Weights of a small mixture-of-experts language model, trained from scratch on English Wikipedia.
Size: width 512, vocabulary 5824, 61.5M parameters.
Experts: 64 experts in each of 12 layers, a shared expert of 256 neurons.
Training: 489M tokens, 3733 steps.
Below are experts of layer 5 (counted from 0) of a mixture-of-experts language model. Rows are named router (the router's row for the expert), gate (a neuron's input weights, with its number), up (a neuron's input weights, with its number) and show model dimensions 128-191. Each number is 128 + 32 x the weight over its row's rms, rounded and kept within 0 to 255.
After each expert's rows: "comes after" lists some tokens at least twice as common just before its tokens as in all text. This comes from a sample of Wikipedia text that the model never trained on. Tokens count by the router's weight.

# expert 24
router [119 112 171 133 167  84 183 105 109 134 156 131 116  73  91  83 145 153 157 120 120  85 173 126 184  80 145 165 130 136 147 122 141 129  74 160 119 161 131  71 128 184 126 163 100  65  75  93 169 112  91 174 173 104 162 125 175 113 132 146 166  93 114 104]
gate0 [ 93 171  85  81 103  64 123 139  70 202 153  90 143 134 110 136 148 131  96 146  96 192 147 110 116 144  99 185 151 107 134 118 136 157  68 169 111 125 129  92 150 134 139 164 190 106 143 161  84 116  97  99 103 119 136 138  89 126 100 108  86 144 158 116]
up0 [ 88 109 137 114 126 119 164 169 140  75 174 168 126 152 139 114 103 118  96 121 125  58  90 126 158  71  66 139  71  72 135 105 122 105  99 113 130 131 131 120 139 176 100  90 144 177  89 119 138  61 144  24 143 159 165 135  70 142  76 187 149 156  91 142]
gate1 [174  95 137 125 115 114 149 137  92 109 163 120  93  51 111 133  79 184 197 162 103  97 137 197 150 120 182 110  83  88  79 206 126 107 146 134 162  90 141  65 159  83 144 127 152 115 173 164 130 130 143 163 138  72 148 176 139 200 101  90 109 138 115 174]
up1 [161 129 109 117 146  91 137 158 110  76 193 124 193 122 152 130 125 126 125 182 147  93 146 200 164 128 160 107 140 135  97 114 130 130 159  26 104  81 183 126 172 210 135 120 174 155 156 105 152 133 124 122 111 137 147  92 112  91 105 129 161 173 153  82]
gate2 [ 59 156 152 135 150 145 147 139 108 123  35 150 156  73 132 179 176 133 130 136 184 104  94 133 140  86 156 148 101  95 170 141 154 100 100 179 161 137  77 169 103 143 135 188  97 103 131 107 110  84 125 103 145 119  80 129 180 134 134 141 138  91 176 139]
up2 [ 92 145 136 101 100 156 129 174 141 107 153 107 176 148 130 171 120  86 104 132 177 148 118 123  88 144 150 144 144 124 141  75 152  59 169 193 152 193  71 153 116 121 158 152 137  90 146 112 142 115  97 192 163 126 137 146  97 131  87 127 113 107 135  82]
comes after: "\n", ".", ")", "i", "a", "=="

# expert 5
router [130 183 125 162 105 104  70 141 180 136 168 117 138 135 153 131 124 125 153  95 119 100 141 174 115 186 158 122 115  93 153 119 120 160 113 137  92 140  83 156 109 146 108 146 149 126 158  54 151 145  84 172 158 170 155  97  86  99 116 174 136 157 151  90]
gate0 [175 216 124 126 131 127 144 117 129 110 125 133 117 152 117 159  99 120 142 201 124 166 100 107 123 148 143 154 196 106 135  82 130 108 166 110 143 201 157 187 174 148 215 133  68 116 149 152 111  95 160 117 160  77 118 100  82 132 160 143 128  81 122 176]
up0 [ 99 118 133 151 204 133 163 124  97 149 151 163 171 174 152 158 113 139 175 126 124 131 130  58 117 166 131 114 111 135  96 144 156 129 100 168 143 250 123 171 122 152 154 150 111 123  57 132 104  85 176 110 116 122  65  87 143 176 118  70 115 140 148 167]
gate1 [107 153 126 114 119 103 102  78 129 122  84 126 122 164  90 215  88  92 142  57  65 111 127 198 146 114 153  67 129 140  65 125 191 147 104 140  95 142 173 141 133 150 142 124 111 120 118 113 139 150  71 124  88 152  94 114  54 139 108  80 168  58 160 135]
up1 [114 127 141 141 112 146 179 141  92 132 127 121 124  94 151  84 120 180 148 168 106 164  73  65  85 186 171 177 106 123 137 181 118 128  99  95 101 140  83 128 129 131  47 139 127 128 108 163 118 105 137  87 137 146 164 102 147 160 146 128  31 189 141 134]
gate2 [164 120  33  70 126 190 131 112 130 134  35 122 104 151 110  67 132 125 148 137 121 123  95 112 123 133 147 118 135 124  97 135 151  90 101 148 134 103 141 198 123 113 166 149 131 103 117 180 124 107 110 114 163  61  76 117 157  74  94  99  96  83 101 120]
up2 [183  61 112 139 136 135  91 144 144  77 116 139  92  87  83 120 141 117 190 110 179 121 127 150 117 135 141 102 114 133 115 125 100 175  77 130 115 168 143  58 127 125 137 104  95 113 161 144  50 121 112 102 166 196 149 160 156 121  74 130  95 145 146  85]
comes after: " |", ")", "\"", " –", "–", "8"

# expert 7
router [118  99 143 121 131  64  73 179 182 157 120 135 142 137 125 154 182 188 122 132 162 101  99 124 127 168 117 124 105 166 161 121  68 125 153 127 128 166  90 104 108 114 100  86 235 146 140 127 170 123 133 137 165 108 144 138 162 160 140 104 123 167 135 116]
gate0 [ 96 127  96 171 121 117 211 125 129 120 158 167 119 119 107 142  92 119 124 169 138 132  89 174 114 117 114 141  81  67 103 119 142 124 127 119 139 117 120 138 152 141 132 120 127 155 157 156 116  99 125 136  90 146 106 177 160 149 149  69  91 144 123  86]
up0 [ 29 111 128 132  84 123 180 171 168 119 157 131  93 136 102 121  75 158 165 175  93  87  74 161 122 106 120 157 135 109 160 162 143 107 170 118 151 138  69  92 141 102 145 133 148 150 119 195 177  88 109 143  99 145  97 130 148 102 140 109 108 136 129  95]
gate1 [149  96 156  78 148 182 170 100 136  77 100 104 138 104 158 121 164 114 139 163 118 138 221 122 100 100 104 146 182  89 137 162 190 124 138 172 134 101 118 151 150 150 176 124 159 152 124 113 179 125 102 117 139  78 143 140 121 107 143 107 114  91  99 111]
up1 [114 189 163 127 168 150 140  89  55 140 121 109 169  70 165 115  81 108 134 183 103 114 150 199  94 121  67  95 120  95 175 125 173 124 135 149 133 148 167 184 123 132 154 118 149  73 148 154 144 141 128  92 162 106 104 154 105 168  85  83 143  71 126 147]
gate2 [145  68 158 127 130 152 135  79 106 118 142 207 139 153 128 124 141 155 148 134 172 131 146 117 172  86 121 107 155  92 182  91  93 123 162  90  90 144 128 150 190 129 146 100 176 109  60 130 195 158 125 116 119  84  58 171 177 138  91 108 157 136 168 164]
up2 [ 93  83 118 151  83 108 129 121 128  83 139 130 118 152 191 150 102 125 149 112 114 108 161 170 127 121 179  90 108 125 113 136 106  37 165 133 111 158  63 142 121  56 153 191 114 101 144 176  90 116 135 146 141 166  82  77 121 122  97 149 140 113 144 161]
comes after: "0", "8", "2", "1", "4", "3"

# expert 34
router [164 135 124 191 172 180  38 142 110 118 107 145 111  95 123 137 110 146 175 125 126 146 132 165  84 127 167 102 195 145 137 114 126 139  86  92 160 158 167  88 139 124 188  94 116 137 127 175 176  77 111 112 132 135  84 101 136 129  96  61 128 170 153 152]
gate0 [140 116  99 146 173 131 114 127  92 112 109 117 104 101 102  87 101 144 155 204 167  98 167 177  73 100 101 110  73 157 105  85  98  80 156  92  42 112 110 173 146 124 136  78 108 123 167 114  91 151 116 166 159  89 129 130 169 107 144 119 149 147 124 127]
up0 [ 64 128 185 150 108  87 102 146  97 116 141  77 110  72 135 126 130 145 106 109 140 142 140  95 180  87 120 100  99 102 121 181 122 124 143  99 157 160  99 128 133 202 140 157  31 180  66 119 106  98 158 112 118 123  76  79 120 134 156 151 108  76 137 100]
gate1 [103  53 159 106 165 158 125 129 179 106 136 155  67 102 162 180 184 160 148 116 152 146 117 124 129 129 138 125 109 119 164 106  82 149  87  91 127 109 127 155  94 114 152 204  82 145  97 162 134  85 168 186 127 171 126 111 155 140 154 109 120 117  70 165]
up1 [144 141 171 123  95 136 110 110 148  82 163 149  93 146 114 121 155 134 162 101 107 116 100 121  94 144 105 136 147 135 114 113 109 146 119 181 111 129  98 138 106  99 137 160 111 138 180  67 131 134 158 101 157 111 141  74 158 157 138 142 107 123 138  97]
gate2 [168 115 176 132  91 148  30 101 118 154 114 132 121 126 121 177 131 120 138 172 127 175  68 195 123 125 139 129 109 136  90 155 122  64  81  86 123 116 172 167 102 101 167 128 122 114 136 138 133 118 134 141  61 159 127 169 138 154 150 106 171 161 125 122]
up2 [106 193 126  78 125 180 165 127 121 164 160 188 146 177 105 137  83 173 105 118 129 167 165 170 137 135 167 186 170 104  75 119 135 115  95 119 144 172 116  96 123  93 102 170 108 120 118  84  82 138 136 163 119 159 175 135  96  93 121 128  98 133  51 135]
comes after: " P", " S", " p", "-", " C", " the"

# expert 48
router [105 135 170 184 100 119  86 138 143 161 144  88 145 167 139 161 166 111 155  77 101 156 126 159 146 158 157 172 121  92 116 102  77 159 135 132 110 148  99 119 132 125  69 160 197 121 145  84 160 160  89 128 160 146 165 105 142 170 135 157 103 143 167  97]
gate0 [121 107  95 137  81 130 201 108 159 138 145 144 127 120 144 173 106 111 108 159 142 151 180 100 173 151 124 122 129 128 130 154 129  77  86 168 172  75 156 106  96 128 117 141 102 157 178 128 114 119 115 104 154 167 192 141 150 125 160 135 139 100 152 122]
up0 [ 56  73 164 101 131 122 153 116 210 141 122 138  79 188 126 133 145  73  87 153 143 111 153 159 148 165  70  95 142 127 145 154 170  78 124 196 149 144  97  82 104 144 145 130 172 129  97 139 151 102 127  87 122 146  91 130 147 152 149 205 128  48 101 108]
gate1 [113 131 118  96 108 100 143 151  68 131 146 141 135 105  89 119 120 154 144  97 108 155  97 176 141 130  95 168  93  59 103 141 164  88 150  79 103 154 131 178 202 150 103 115 133 101  84 127 156  91 110 126 109 153 101 129  80 146 134  84 152 114 141  92]
up1 [156 112 142 151 140 134 131  87 145 131 137 175 147 178 150 172 123  55 136 148  97 101 139 157 107 226 155 139 124 134  96  95 125 111 226 102 138 147 108  89 179 142 171 118 183 114 141 125  76 102 163 179 131 162 143 106 180 117 117 132 160 134 136 117]
gate2 [145 121  83 128 148 137 151  54 121 169  82 136  82 105  92 109 117 120  50 162 173  82  77  81 134 110 151 117 181 112  90 147 152 109 144 140 187  62 126 182 134 136  96 110 138  74 107 183 126 129 154 134 146 128 131 169 101 120 139  70 141  97 106 125]
up2 [114 136 139 112 116 150 192  97 151 113  98 165 106 138 116 161 110  96  51  81 155  97 118  96 122 109 158 129 167 149 148 128 110 149  95 124  98 154  62 106 128 107 123 124 158  99 143 119 114 111 101  78 117 108 112 137 132 106 112 112 129 112 123 108]
comes after: " |", "1", " ", "9", "0", "2"

# expert 33
router [ 98 113 149 135 150 131  89 153 170 136 123  97 152 168 146 172 205 174 163  59 150 206 147 136 106 204 163 172 110  93 129 103  98 152 137 145 110 137  80  85  86 118  78 116 158 150 159  85 159 159 126 160 142 198 173  83 126 120 121 172 150 145 114 150]
gate0 [180 154 139  74 154 171 119 143 117 126 145 115  91 154 129  77 154 134 127  69  97 100 151  96 123 169 151 180 179 136 153 129 102 103 130 134 137 100 134 158 117 132 105 144  44  69 167  92 136 120 136 148 136  84 107 121 178 156 136 109 106 159 129 161]
up0 [192 147  88 149 123 115 121 183 125 116 165 168 137 179 118 137  92 114  94 175  85 103 132 120 130  93 110 134  86 111 197 100 142 131  59 109  61 139 151 184 111 147  64 129 142 144  87 148  95 102 121 130 114 159 101 123 100 151 133 188 164 100 180 204]
gate1 [125 107 178 143 149 114  67  93 117 155 136 100 130  96 128 122 132 127  92  90 135  83 150  31 162 138  96 135 156 103 122 145 152 147 127 133 146 170 155 151  65 122 148  86 107 122 121 144 171 132  90 128 106 116 153 112  98  54  67 144 110 131 130 122]
up1 [129 155 180 143 116  74 126 116 106 105  83 117 184  70  85 118  85 130 100 119 102  66 174 101 199 120 153 155 169  67 169 124 162 134 134 125 186 171 137 134 111 150 152 144 119 129 148  78 113 147 117 198 113 149 122  68 123  88 106 145  91 158 111 132]
gate2 [137 139 125 126 110  55 128 132  77 131 143 108  96 172  98 163 159 171 155  78 137  89 150 120  85 126 141  94 155 128 142 179  69  48 176 118 116 126 124 121 110  88 106 130 114 122  68 131  75 123 132 125 128 159  65 107 115 156  93 135  93 168 188 128]
up2 [175  80 137 161 170 141 123 128 161 118 167 156 137 110 121 131  76  68 120 137 135 111 116 143 156  95  87 140 114  75 145 137 167 146 141 126 175 112 137 152 146 155 143 145 107 106 166 151 146 165 161  91  75 120 147 169 123 133 171 118 124 152 129 158]
comes after: "1", "0", "9", "5", "8", "2"

# expert 16
router [103 118 136 194  90 126 132 150 138 128 172 110 142  90 165 148 155 174  76  85 161 109 111 141 156 169 130  93 120 112 173 128 119 172  66 160  92 175  93  51 148 114 113  66 130 125 179 177 132  92 145 176 185  66 170  83 184 142 169 140  42 139 180 100]
gate0 [172 118 138 110 194 153 142 154  89 130  97 132 103 127 160 138 144 158  87 127 134 115 135 121  90 140  67 126 131 105 135 179 138 119 123 164 165  82 121  95 142 174 142 166 126  94 121 102 114 193 149 158 136 107 142 170 157 134 163 130 149 132  86  75]
up0 [145  89  80  51 113  83 140  76 122 147 157  73 147 163 126 116 103  98  27 164  98 142 140 103 115 123 183 158 143 126 144  74 159 110 137 163  94 155 162  98 135 162 166 148 110 169 153  67 128  86 108 119 137 142 119 172 130 175  49 141  78 109 181 143]
gate1 [201 123 150 147 163 168  94 141  64 108 139 122 131 120  83 152 147 138 101 204  76 141 122 155 127 154 125 121  85 121 126 148 118 142 124 108 113 119 119 115 149 171 114 143 120  96 130 194 159 155 151 150 136 115 159 155 135 160 163  90 176 117 140 146]
up1 [146 141 103 174 108 150  81 113 115 107 170 134 134 180  95 114 129 129 140 182 112 188 156 153 118 178 133 129 161 144 136 140 123 154 129  68 136 167  75 158  90 143 151 163 121 146  90 135  98 157 120  77  86 138 133 107  84 140 196 156 180 118 109  75]
gate2 [ 87 102 182 152  90  71 197 174 127  60 155 116  92 101 142 101 117  61  91 100  98 106 111 161 143 142  94 114 132 108 165 182 117 116 126 167 125 105 159  96 140 106 157 126 121 147  93 125 123 150 109  91 177 131 129 144 124 120 113 119  79 124  74 120]
up2 [ 89 107 186 130 142 134 184 110  85 105 141 169 150 133 196 120 139  94 108 101  67 175 133 162 129 113 126 151 149 172 149 141 110 108 111 134 174  93  68 139 128 189 118 165 109 179 117 120 137 173 143  95 160  92 163 130 191 170 129 211  95  99  78 202]
comes after: "0", "9", "1", "2", " ", "5"

# expert 20
router [150 146 114 115 123 158 108 150  23  84 188 116 124 101 148 119 131  92 146 119  99 136 179  65  92 153  86 101 149  97 114 152 110 139 120  75 169 144 141 133 162  72 152 135 144 142 180 139 105 170 142 116  89 161 150 144  92 183 102 194 122 125 125  78]
gate0 [160 105 171 130 149 127 106  75 110 154  76 103  94 140 105 127 114 105 101 111 159 135 155 123 164 128  83 114 110 140 196 127 194 131 117 104  89  69 163 179 186  95 161 181  82 124 161  65 136 107 134 119  88  99 100 101 109 128 124 187 114 133 157 106]
up0 [105  75 140 149 121 107 132 164  95  97 129 176 129 140 103 151  68 122 129 147 148 114 120  73 192  94 157 104 146 138 100 141 146 163 127 115 132 147 145 136 183 146  80 109 160 222 160 133 141 147 114 143 112 174  79 164 124 116 146 122  74 122 180 129]
gate1 [105  94 117 108  93 153 157  98 128 102 223 120 120 101 176 145 183 129 113 135 204 150  74 134 136  82 125 122 172 146 104  91 157 119 127 147 120 113 112 148 128 133 113 126 134 150  76  90 150 126 144 118 143 191 154 182 113 117  50 103 138 134 170 134]
up1 [116 135 101 140 113 136 184 123 173  25 132 102 171 113 155 138 199 139  99 166 158 138 102 141 144 109 106 101 135  89 130 128 109 134 180 149 137 170 120 130 122 142 121 156 148 163  34 142 154 111 112 154 124 221 148  90 120 132 103  97  74 105 103 151]
gate2 [156 138 137 171 103 173  60 110  68 102 162 188 153 178  96 135 159 176 169 134  34  83 153 114 148 180 111  97 115  98 111 149 111 171 100 110  81 176 109 124  96 125  80 179  76  72 108 122  82 154 111 170 125  75  87  70 158 100 106 156 124  84 115  82]
up2 [ 76 185 149 169 158 143 159 147 103  95 133  86  75  94 138 126 133 182 171 161 127 153  55 143  90 130 118 151 156 134  96 216 192 148  83 125 130 160  95 110 178 168 131  71 145 135 113  98 102 136 156  97 199 130 134 128  51 171 120  85 114  86  90 184]
comes after: " the", " a", " c", " The", " p", " an"

# expert 12
router [106 143 123 198 113 134 125 131 160 123 183 124 181  69 145 164 155 129 113  72 137 126 153 182 100 198 148 156 103 134 167  85  81 163  95 171 110 124  81  95 140 154 110 119 172 116 119  87 156 136 140 144 128 146 141 101  91 138 113 154 150 176 196 133]
gate0 [ 98 102  99 114 149 157 101  94  75  83 113 144 147 136  77 100  99 119 101 110  85 110 102 101 141 138 117  96 160  92 100 162  92  50 167  79 144  48  92 162 125 123 170 172  96  84 130 166 140  87  98 132 135  94 106 187 164 130  90 150 144 114 119  91]
up0 [135 123 148 114 219 106  88 162 108  81 184 204 162 192 186 135 137 126 122 112  95 106 100 154  72 168 118 139 192 164  83 114 109 129 154  73 217 130 130 105 143 184 190 129 144 114 119 111 108  98  32  99 128 141 139 166 143 137 112 135 177 119 126 111]
gate1 [ 77 120 148 141 153  87  88 143  76 100 100  58 133 120  41 154 111 126 131 149 101 111  96 139 128 126  99 136 130 182  65 122 177 117 149 133 133  95 135 167 126  91 146 161 134 107 159 111 112 151  60  54 110 118  86 216 121  35 114 151  69 115 168 132]
up1 [150 105  96 154 171 124 156 139 160 135 119 124 141  89 162 140 163 158  97 137 125 181 142  89 149 120 139  87  75 100 171  53 107 124 122  83  83 111 140 113 143 191 125  54 142 146 114 170 115  88 130 208 125  99 169 101 127 204 151 126 144 131  98  69]
gate2 [103 173 131 112 212 133 149 120 134 151  68 130 100 155 132 148 110 150 168 190 161 109 125 134 125 149 139  89 112 117  97 183 123  54 130  93 109  24 136 123 122  89  90 180  99 103 148 162 137  78 125 139 125  49 123 147 131  85 130 132 102 159 110 142]
up2 [162 150  85 113 189 123 113 142 118 119  76 198 116 148 130 129 161 180 146 102 143 165 137 176 113 137 129 109 171 141 123 120 118  81 163 115 129 135 175  76 147  80 155 120 141 107 114 100 172 154 196 173 135 145 120 134 142 104 151 101 123 118 158  79]
comes after: "1", "2", "9", "0", ".", "8"

# expert 36
router [116 161 138 109  82  80  99 146 149 135  91 111 154 158 126 140 158 142 114 125  87 152 133 174 193 134 155 144 168 142 121  70  88 104  78 103 138 142 123  88 178 140 125 165  88 123  96  95 143 153  70 173 162 103 153 157 139 142 136 186 195  41 193 111]
gate0 [126 161 106 107  54 101  86 143  98 116 114 148 142 141  58  94  95 123 183 124  82 112 121 145  96 120 166 121 129 190 126 138 132 138  94  93 125 143 155  99 103 126 109 124 150 150 106 125 125  91 197  99 104 157 126 129 190  39  83 149 149  96 155 205]
up0 [ 96 104 136 172 188 132 192 122 149 122 146 149 152 136 201 188 126 129 100 113 178 102 106 173 168 119 113 152 147  79 127 142 115 138 194 133 149  92 164 159 142 113 143 111 116 125 207 153 140 138  58 143 156 100 128 120   4 189 188 151  89 147 113  57]
gate1 [ 54 103  70 107 118  93  81  93 156 157  85 122 151 119 127 107 137 107 151 128  88 101 101 129 140 175 146  73 142 130 127 102 120  46 143 113 165 137 127 158 134 179 149 152  63 119 140 110  90 118 100  83 132 128 141 124 180 112 127 143 129 148 164 167]
up1 [100  92 149 143  88 174 142 125 175 102  73 127 130 182 178 151 100 158 136 162 133 173 141 136 147 151 163 144 137 156 108 173  98 131 137  71 140  92 130 118 189 144 129 110 192 128  54 114 107  55 137  63 100 115 169 163 139  65 124 111 165 128  49 138]
gate2 [128  94 157 145 142 115 160 135 114 156 127 101 186 176  90 133 118 153 142 145 111 114  73 140 165 128 134  84 201 187 191 138 110 133 160 101 154 106  85 137 142 113 113  91  79 151 111 141  79 110  82 104 131  79 103 138 185 135 124 136 138 143 136 104]
up2 [158 141  97 127 140 116  99 105  87 180  60  72 156 146  95 105 145 195  59 149 127 154  88  59 147 106 153  75 158 167 107 135  84 106 160 115 115 131  84 126 156 158 125 166 156  82 147 153  97 124 121 108 100  89 129  52 187 192 128 157  77 107 123 121]
comes after: " M", "M", " m", " R", "m", " P"

# expert 55
router [ 88 100 176 178 133  83 111 181 155 117 142  95 152  98 158 132 155 154 166 101 110 155 133 164 121 173 180 158 136 143 136 135  96 145 146  90  92 137 102 140 172  83 110 157 169 127 137  87 180 118 116 141 126 160 182 107 110 143 139 165  76 153 113 179]
gate0 [141 165 115  97 116  76 133  94 148 153 130  62 138 158  30 154  97 131 174 132 120 132  89 111  72  79 113 136 104 123 123  70 111 134 129  99 100  81 147 148 144 131  80  44  90  73 178  90 132 145 170 110 159 129 136 213 136 134 182 120 109  47  74 165]
up0 [154 137  91  87 110 105 107 106 120 185 103 121  91 139  63 151  89 139 142 102  98 129  68 151 155  92 122 148 120 151  80  81 105 151 121 120  54 119 144 151 105 134 129  27  59  95 168  65 139 119 168 131 123 102 118 230 159 144 196 175 101  55  94 161]
gate1 [142  85 128  94 134 203 144  70 137 146 164 125 124 146 118 170  65  97 163 125 135  78 142  82 139 140  97 149 147 133 117 113 171 119 115  78 194  64 137 122 125 144 160 154 159 105 128 139 121 167 117  89 155 134 149 138 209 149 130 148 140 104 114 165]
up1 [202 137 119 141 140 136 124 108  80 156 103  93 143 118 106 149  88 133  95 144 129  78 133 143 130 156  82 190  87 160 129 210 126 202 144 137 141  62 108 157 104 124 152 106  72 102 166 138 177  97 148 113 184 177 184  97 136  80 131 133 106 182 176 130]
gate2 [ 95  90 118 117 141 133 219 125  82 122  93 155  91  87  62 116  66 142 215 186  77 141 104 109  78 118 110  83 152  91  79 129 162 106 123 125 151  61 207 112 140 151 129 124 112 108 171  87 154 144 128 119 111 113 132 167 129 126 172 110 130 116 113  94]
up2 [ 50 144  72 105 140  94 153 155 140 119  95 140  76 119  71 103 129 118 101 141 119 125 141  68 126 180 176  67 118  80 132 171 152 111 117 163 121 127 176 119 129 129 126 157 147 137 122 101 148 100 102 124 102  94 127 146  62 125 107 114 165 122 173 130]
comes after: " ", " |", "2", "1", ")", "4"

# expert 61
router [ 70 148 179 167 128 120  85 155 142 174  82 145 149 171 141 124 131  75 104 107 172 177  94 109 181 188 156  78 133 151 133 108 115 146 110 100 105 110 114 120 162  65 176 110 140  77  76 121 160 134 101 141 155  89 157  98 114 134 142 153  99 176 123 179]
gate0 [187 147 127 160 193 164 191 197 112 134 151 169 103 109  80 149 173 144 102 116 123 177 111  69 133 156 133 166 104 128 132 146 108 131 136 168 105 148 136 114 123 137  86 136 134 116 109 149 164 161 141 130 128 121 105 131 105 153  56 146  53 129 100 121]
up0 [127 124 145 104 104  92 145 187 164 105  97 124 108 143 131 203 139 136 105 122 189  96 105 139 136 151  50 145  97  52 168  95 190  97 147 107 134 119 110 120 134 123 114 105 135 173  94  74 165 143 190 104 142 141 148 103 140 117 123  68 145 127 194  92]
gate1 [139  82  92 122 174 152  67 106  87 138 109 167 171 109 152 176 160 160 151 124  84  90  51  90 164 120  80 155 150 132 169 121 153 137 169 122  81 127  89  56 153 113 137 180 126 135 125 140 170  95 147 101  72 114 101 135 169 104 133 137 124 156 138 167]
up1 [102 159 169  96  84 141 191 113 134 140 135 109 130 135  77  93 124  96 114 142 167 122 156 155 107 130 182  86  91 133  78  98 134 138 109 134 161 101 190 163 122 136 132  92 115 138 113 120 100 153 144 147 147 146 124 151 109 165 142 149 148 100 152  92]
gate2 [161 136  96 150 123 147 124 119 124 179  76 101 106 187  76  96 151  97 208  95 123 145 164  74 132  68 130 156 100 151 119 126 129 124 157 125 141 164 110 140 140 116 142 126  95 150  88 121 117  88  90 110 129  94 131 123 123 111  94 109 157 171 133 126]
up2 [114 127 107 144 135 114  76 100 117 181 126 103  84 164 111 148 146  46 134 127 117 146 143  80 142  82 131 133  92 116 119 135 152 149 155 156 142 164 114 149 146 113 135 133  67 159 128 109 135 114  56 142 122  93 125 132 122 136  99 124 133 178 158 126]
comes after: " ", "1", "2", " (", "–", "|"

# expert 45
router [ 92 157 187 113 102 119 102 136 149 128  91 158 141 220 155 173 140 138  56 135 148 149  57 152 125 140 145 101  80 144 134 100 142 141 167 115  87 174  85 163 140 107 114  46 152 128 123 105  81  81 178 160 142  90 111  64 109 157 128 162 132 147 177  96]
gate0 [123  83 151 127 136 115 125  86 144 167 137 137  76 126  80 139 119 107 135 163 154  83  99 155 150 124 126 132  96 141 121  92 141 105 110 142 119  95 111 132 127 201 154  76 207 158 137 148 115 130 158 153 135  69 138 132 102 178 108 126 134  93  84 185]
up0 [133 174 133 135 134 144  98 110 148 166 153 132  68 110 147 154 166 119  78 110  51  99 158 118  77 161 122 117 120  81 147  99  89 156 135 110 134 167 105 102 133 103 103 144 117 141  65  93 148 126 169 102 120 169 141 173 138  98 180 145  65 117 129  78]
gate1 [133 160 126  84 113 217 103 168 125  67 160 157 158 120  66  78 136 175  95 127 126  81 119 160 129 121 161 119 132  77 168 148 123  93 168  89 105 155  92 161 161 158 115  84 171  79  90 137 168 122 127 149 100 181 150 140 111 152 131 122 103 168 104 157]
up1 [121 122 166  58 159 164 171 221  73  75 190 130 126 104  84 151 118  80 103 156 192 147 117 126 164 165  98 109 150 133 160 136 119 145 127  78 106 134 110 161 109 142  56  95 109 116 193 105 126 199 169 137 132 135  96 150 132 165 168  85 135 148 100 114]
gate2 [ 94 120 107  70 125  91 166 127 151 140 167 116  95 161 122 113 130 136 170 104 141 132 150 118  88  99  73 102 111 121  80 135 112 155 112 114 140 105 167 124 186 104 128 115 115 196 131  94 140  92 183 114 151 108 130 124 158  90 158 171 178 107 101 190]
up2 [143 142  98 170 106 162  94 151 120 101 138  98 133  92  93 153 123 112  98 144 113 135  51 133 162 118 138 120 119 173 140  90 138 118 118  50 107 103  75 105  94 143 146 112 106 128 127 128 169  87 127 166 134 136 131  65  90 104 121  54  75 114 126  85]
comes after: "1", "0", "2", "9", " ", "8"

# expert 10
router [160 181  95 145 135 158 148 156 139 107  74 145 136 208 152 105 148 128 160 118 156 132 120  98 152 137 175 100 106  91  70 151  86 118 168  95 172 164 154 113 190  54 137 110 122 146 166 124  75 141 138 172  83  94 150 111 101 119 136 156 156 180 150 131]
gate0 [113 172  93  70 112 190 124 121 150  74 146 155 203 142  97 114  93 127 151 190 129 108 161 179 122 133 143 148 136  90 119  96 170 180 137 125 141 127 155 106 138 137 145  90 130 131 139 158 106  77 138 134 109  40 126 139 152 189  73 145 154 127 159 139]
up0 [122 104 183 148 153  78 151  83 141 181 121  73  51 139 154 165 132 140 107 107 130 170 124 113  92 139 149 131  99 186 156 133  98 134 105 119  97  96  86 138 175 176 114 133 131 129 128 108 129 133  98  80 137 159 106 112  99  72 232 123  98 159  85 124]
gate1 [139  80  80 156 155 115 144 158 102  91 104 195 169 185 167 131 127 125 120 148 133  94 186 118 175 151  95 137 167  94 168 169 103  95 181 177 179 195 151 140 101 107 108 140  96 119  92 139 116 148 168 147 130 134 121 127 180  68 144  90 110 144 139 151]
up1 [157 132  91  89 111 117 111 102 180 136 108  73  79 154 141 147 163 140 154 188 131 115 123 115  93 129 167 179 147 138 134 118 114 119 123 134 182 150 209 140 107 111 130 101 113 141 146 110 118  55 142 126 189 100 144 153 148 126 132 136 125 122 182 101]
gate2 [132 126 177 144 110 139 108 144 111  94 131 160 113 153  71 140 114 145 103 137 121  98 117 129  69 125 150 144  68  91  97 106 155 115 123 111 191  83  81 130  99 135 139 138 108 111 150 105  99  79 121 148 137 153 141 150 111  80 148  82 171 168 132  76]
up2 [118 134 144 128  98 114 163 111 148 169 140 111 115 138 179 109 102  70 177  72 175 148 100 136 167 113 119 150 154 184 161 133 154 155 164 124 116 165 178 123 146 107 112 151 133 122 110 144 170 159 138 132 100 157 106 159 164 129  74 165 107  72  97 180]
comes after: " the", " his", " a", " first", "s", " st"